config = dict(
    num_hidden_layers=8,
    hidden_size=512,
    n_experts=32,
    d_expert=112,
    router_score='sigmoid',
    vocab_size=50257,
    tie_word_embeddings=False,
    beta1=0.95,
    beta2=0.98,
    train_tokens=424900000,
    dataset='wikipedia_en',
)
Below are experts of layer 2 (counted from 0) of a mixture-of-experts language model. Rows are named router (the router's row for the expert), gate (a neuron's input weights, with its number), up (a neuron's input weights, with its number) and show model dimensions 0-127. Each number is 128 + 32 x the weight over its row's rms, rounded and kept within 0 to 255. Numbers have three digits each.
After each expert's rows: "mostly gets" lists some tokens that are sent to it at least half of the time; "comes after" lists some tokens at least twice as common just before its tokens as in all text. This comes from a sample of Wikipedia text that the model never trained on. Tokens count by the router's weight.

# expert 5
router:210129136131108178121109082116195120114166145144143141127114111099132121091083142113095138118121152132119168097156126143114115110098106083162086171132138100150169130133054152182109122161114079146127143114181217155175104095131111142104142153106090048137123028106133059165186154116122125098164130130096118172138119122110157146152123171140206159132116123117102118092146114136135119085082
gate0:190142089071135140102157088130142106145085158168147122133089118160136034123086118151153102110169148080106079113165027137165098131139147055155151116185156124142120110085098111129186140080119146150175060143216108104137186104162150109171139092152189159063110169150089114155108107181134141108104088192122173130155105205175128081166141140082138103120134153095160142176102122132118141083125
up0:197163110103098118100159105111142101156070184154138125128120099145127073109106108122152123091091127093063122144092064111144125136105166137168114100150139142136106107105091183096142114130166149145156124134212118092155178112132127138119176102139153145144108117169149075193108119154080132173174112156077116118110188165117131112148142142135182122152089145048163117176114083191132131099149
mostly gets: " he", " his", " He", " her", " their", " its"
comes after: " |", " was", " is", " as", " are", " were"

# expert 15
router:111140150126182158104106110193139065105179139106128073119119127121161160104111191085073112098103110113102140107133137187158111137159135095126164153136125158125145162104109140180109157064148208140117120135140110147100095069120099135109114137166123186171142123142090138158092119141099098145179157151181174096142136130160158075190158089053126118118218143129104161157107152134129115136101
gate0:103081069135147126108113140151163112099145123104118073062057171135074094155112078136111091128149136078148144181069136130150154115163164112102167174165162134156138091115155108201174161171153070139098174092108146100071116143168173121092154134165171108132166157073133108184106156171185118132193042160090136159165081121098150150101180161106157121101152135095137212133136170150102175114125
up0:086136079145161155118140137086079200075127115093126128111157125114130145174108145148123183118162114154122059149164097148109091137129141111211212123103094081109104182111125168121071089121140131121183114199097124125177169102078127126152170140073138115184161123113134149124088052096085108103114159133149211141163139132135157173147116174131147161135096145119170115151201136141063104138119
mostly gets: " This", " My", " His", "See", "=", " These"
comes after: "|", "\n", " of", " The", ")\n", ".\n"

# expert 7
router:139144120138135123119132151135115022130174163100116095108168163123127132122108122140104090132149198161178152136134118152110195104074157124140120125142118121138147084127066103164096141148173139096130081087161111148120138149147082112070139099180147128089102152146107158140114161139119086154229142100176175127183093140162131179104132150069168083105083161103136180124133154131172109167116
gate0:164056137120096115102176123134089124098096149104122122167129103149149113168117127129194134098118145116170161143112114144145184129144088108130096065130135164139081099163084154174111118076148107086138105142173177123113161115126103099115028131116165065110129114176122144124053099164102137179194110031145121102163106132131097099134196176118175141111176121204179157126130144138136073101110
up0:133098120195121114098160182133095127128098093116080045139154092108128088118145099159172109134163147136134159138088096146129188117152152125123060142137152174152051117168084069168131099081137106085190148133175126119096156136120087114103044086120185124158136084130139122133106085108091113146202075044124120110126092157113099124171204160131190113107165116178179133101131126109128081138100
mostly gets: "8", "9", "7", "6", "5", "10"
comes after: " ", "201", "200", "199", "202", "198"

# expert 16
router:200116111086082141093154117157094114079160114107079160081098151107133091125089162105079153130067145118144157114112132118103138122119105129089126132117100104118123092100073117175153182139145111101072124102161063123141109109154104116097116195165115143107092073160108081146175176137170125121186135086084169180117130130169155161161045103067095138169131158134147131151089158129183112168049
gate0:140108136113142090119155159133159066129173143108088124062153149139159102133110095139124128126111110136070092122083174102169157081118135123131117056117117121109080167093149090163091146076140142156161130091092099149131118144129154087125117134116156175151112126101138099189174136096163185125138151095140156107132144154116162136188086184051144104120081137161153095158141112064069153124158
up0:104157089161128139142111142117151105174084145183060083114105133074131150112140129106124123183112104124094094123111133141140102117109102140132193110186094154166102174062114177081138143101113073098086107122130070132123190107079139132166061114112160114105040121121109152181153125100090148093111122152136135125187154173112129139053139140126119141148138131111176100160104150104157110140106
mostly gets: " United", "See", " World", " Music", " India", " politician"
comes after: " |", ":", ";", " /", "202", "″N"

# expert 10
router:146163138123078116086129100096099118112141121154135084064120128149065155119115168092142154129113187114150181123129120145083164137098117099129109155190123136110111092093058094164167217152169135109098103093118169095199124123140096093074078182140105125099110177124099092126108170131111112148182160127083127154172149131127167145155092123087121144135177103078166159176120157111163061129124
gate0:175100193104211104148109145135182097112101101156194071117088127148081103168135141083148139100111091123084097146126108092103136169124095101143153050139139134144130124152137132109134127188141145096118130158090184104082180119096145133205094154159095088158155119083146127094120130103091131076109129167141153156105112105121103114158148118136168108103157136146116116140185178165112197137139
up0:129099098085150123109129126150140147199114200139217070114088116140075140141142122119185146131157106103111117139087122095167235139136140119157178176154133155083092125129137062140064134125118125084047114128106125133109049141154136087130162127132130110175134171130153150144099101169157098159131118162208073139082110103146106150137051137147098155157170094116089149170087131209094182090149
mostly gets: "200", "201", "199", "202", "196", "198"
comes after: " ", " (", "–", "th", " two", " his"

# expert 20
router:127138055087143119138115133083153098046093113082105132154132138140087109130122119118178129182106138149123127109173086097123150126055114107085095115147096126132133145094163101124180126176108152144107136133168138146147087130123092071169046153163118100125174099179144121118099138118188172074114113154138218125144156102158123166135135088058127090070137149116123135117127183156134121088133
gate0:092075097116173155186118143211168110111093080205167116134117120173099139147149139106154110134099122091098139150139119107110110127095139126179153101112145073122145159089093107110165149144115174078118074155097239143122210118073138146152156129154136125070162119125100080151095127058146091140073132161085150182205171178145106094137122145097106114129118120094156141137111184112127115025110
up0:121127143099158135103114120115154058111136169130166133134101161128107126142109211106118106158066192054107153105134121154130170081119134143164145090129196152143121134152101158138135124169159115129178159107114099148159078161100124113126146115113106151133116126130133101188157078203153157104108153111186112121147176122090171142108129160152139113122124154124153148152122122150176117134215
mostly gets: " ", " (", " \"", " up", " No", " no"
comes after: " |", "|", ":", " with", ";", " March"

# expert 0
router:161113168118156142170069214162114076167112121128169120123150169066115112116232132109112099135080143150150097088149164175111134190138149085125144102141146108127136183085125152112111184117138154115155073137134217157208163085113154162212116157134140120165103095138097126125094153101137102134111170087158153129113151119133139167131104081111201081165107144131095162174100146120165121184097
gate0:165077081155075104133115171135172089175141130143110131122151162174155090141115117109146178120146096163140119151081161146110177123082057130103139136197118096176134164187135140180136124094112188116091115142181075131231177185119114096122119106165148185119134150164138136079059064112096121113155155140117124093112174237146160133140151157126152127132119136186127131180166089093131112136102
up0:072166143115165134159092100141118115125134181098167082112114105090122172121136177129120130121117172109109138105173100124136115129203163110162123123094144127092109106124127159114117145126094063156189170082070198112070058050140149191091124111131117085155159141109113131167158166129121117076095081124143169149121098020135112104158161133142093123121122147133104090107079171174158127136124
mostly gets: "-", "|", "=", ")\n", "\n", "\"\n"
comes after: "\n", " |\n", ")\n", ".\n", "|", ";\n"

# expert 17
router:188146142136151170159127109161146061090108096166114089114119114161150148111139131133154136145127152078161187137152093126101195135070134152151104137169114073140119147066085108181096132120107114095100084128093136152086112115162088163113132108182099121119090149107091083128116158123093144131165135162115154134191118160134115153113123102068134119128154096089127149165137165168129147141108
gate0:125144161100143117133104168105154165140088174115185099167179040122131156067127137144151133128126117125134123063173123133135138119088118123147103118089123135155154169142127088127153120124121121103167115083108120164153085122128160167179109098140157144110116099107121194151120145088168157105122183108108148187096087174067169119152109074098115124105071090126085083055112141146109150084119
up0:114132098120168103111072093096115113191129165187135118155179094171119134173150134140124162168139092150128139126177173056075117151117100112139066176120141120110125106133080126106096118108089114119176112151083117108129099098077129139120172132069135095126095179086131153140135143110123110104113153124101189142081100110090133156146120134132161159140130112115076108061103110087103104084085
mostly gets: "197", "196", "195", "194", "100", "193"
comes after: " ", " (", " $", "°", "=", " New"

# expert 31
router:165149058062119160143126102073152142118104101149086092084167149159109112149133099115085108185123174115187155118166143133084164083082107115142153115098141120172135138075148170063140145175079147080100161109134180072141121144128164100166113108165077107107115189145115121081208134136111132107129136142078138173132145130092124173114134185147225105125110133105132144126140136190143118117123
gate0:192091089084075131087128112183181125086094137154108100133167162172090119112108152138112149102215137156207115177123028119161107120127122132155165155165094090223112115149126153105123154175166143122111165078122143192144178119163110105116153108047120109138119105145094142069146162138122147107192102149107169135166117175098153157195138179180193044143112135145166084125149114140127150091124
up0:108111144083115134163104083123116121158135081145109098216141188114126139126132110127149172158108107116231130155165096139178112144076190138139167162182087130123137079121135147110084082123105163152181101107094069124108128097201179126133156105080091116113153114128139150086196156212063138081141142114124185097142127091093155175122074132180167060047155136182092097124140111170157137166158
mostly gets: "w", " received", " International", "195", " %", " Class"
comes after: " |", " was", " a", " is", " are", " has"

# expert 18
router:106145123078160141073125162132169159102156183118170141091105149136109123166093123105189158098134155125112083117104102115120126160126152135153119071114123140077153177112159169143120162109085136175143114137180093112186140148126127078068100150090093105187098129099118137168145119098140168126138168148099143118150165147154167059174115121090151161130103165155142158155056139066103138131116
gate0:086122127143165125124112150118108130140134119149127160140116126135166086088130105158183147111148147145180153109084084154174139175141160127100155083086177126170118160121160138091109182111117103114118120144125133193162125217107100113201119137150080123136121134108110146130098134093136139179089061080127138081085123093097197135050047071121136160092125157161100093100103118133173134219065
up0:202110133066138151140156120136137124151075151054179050128140107123132161132153133090081125135074130143077092144149170087101105101130121164135111172160083176087086095169078088151137093130118162159183140103092118081092109072137117138068163095094181127109111157162135119094164142161160149069154184166095128136155118090106125110149155188099111126171186051118113151106119145158102143062178
mostly gets: " the", "'s", " his", " two", " her", "The"
comes after: " of", " in", " to", " for", " on", " from"

# expert 28
router:087182135105181137122175138094197155079090112125145149142185101105081111139137151114197133171153148105174150091176147120102095105131105145106135147136103123140106152145126150084186139060114133067100160138105147118127174158156126087097107124160105128140119132165138139128023122124180145101154096143135196109166098168126157126138112184083089105097137174108140163101160142083059124146133
gate0:119111121140075078131074115106187159136168112123112145122102106149163183118146121098072147084158153191165126136142167126140145132116079123122109114107115158182072168119175161194053168142117140166126108177072116125151202100136055116117144169102117109101127140113135105139098084079135175106116146085087176139184144202186160147114166209131101110146146153131109118147180112103158159124120
up0:108122165100072128134131154163171149172141165157087147081208134142121080105173171134103161132213116169175123075085069148137142161125096064149125083084165144180146127132144169136189125179071160175139094174163093147115113115149102049138123121060132168146101108150151154137116185073158125057079138145145183137084070156181160138112117141146089091101128144168127094131110110153161106129117
mostly gets: "–", " Mc", " Best", " —;", " Y", " result"
comes after: " in", " |", "|", ":", " on", " In"

# expert 6
router:145129107118169145104126134118116135091161134133116041085106144133096133068110135135148137136145141158107125161125135084116146164165150118120052096143150145103112116112101112139132116122071072189158126123160094099097082108189103082079093151109115146137161130136133176115161152155112130175180132142112117063126124115141168159089152174081105162190195176116171118145137136093104151055121
gate0:143111152131161123081106123164118093108138135186184149130108056145157100090113171127107189126166099064169112115107105099161131152133094085094141088141156121131085152139151105218125114102095136134106093159159071100138137099132106102155160154089099143140131124136174158129135091177144144138154173146071041125132105095139168119183137097141095070109200041127087155122134107158114121098164
up0:095174120126134140145164150143128088119103163112090125117107178113111163131150146133153080119118127169133113120181124145097163110124091136093165169087137100162154131095119155098127132110107138109106115114099166138148124157115102126134106105164125161155130140127079164098112110117109146101068103078154163193102146191124127150072069170135142191098090093165152117113141109080189062175103
mostly gets: " However", " ·", " Votes", "and", "000", " None"
comes after: ",", " ", "),", ":", ";", " –"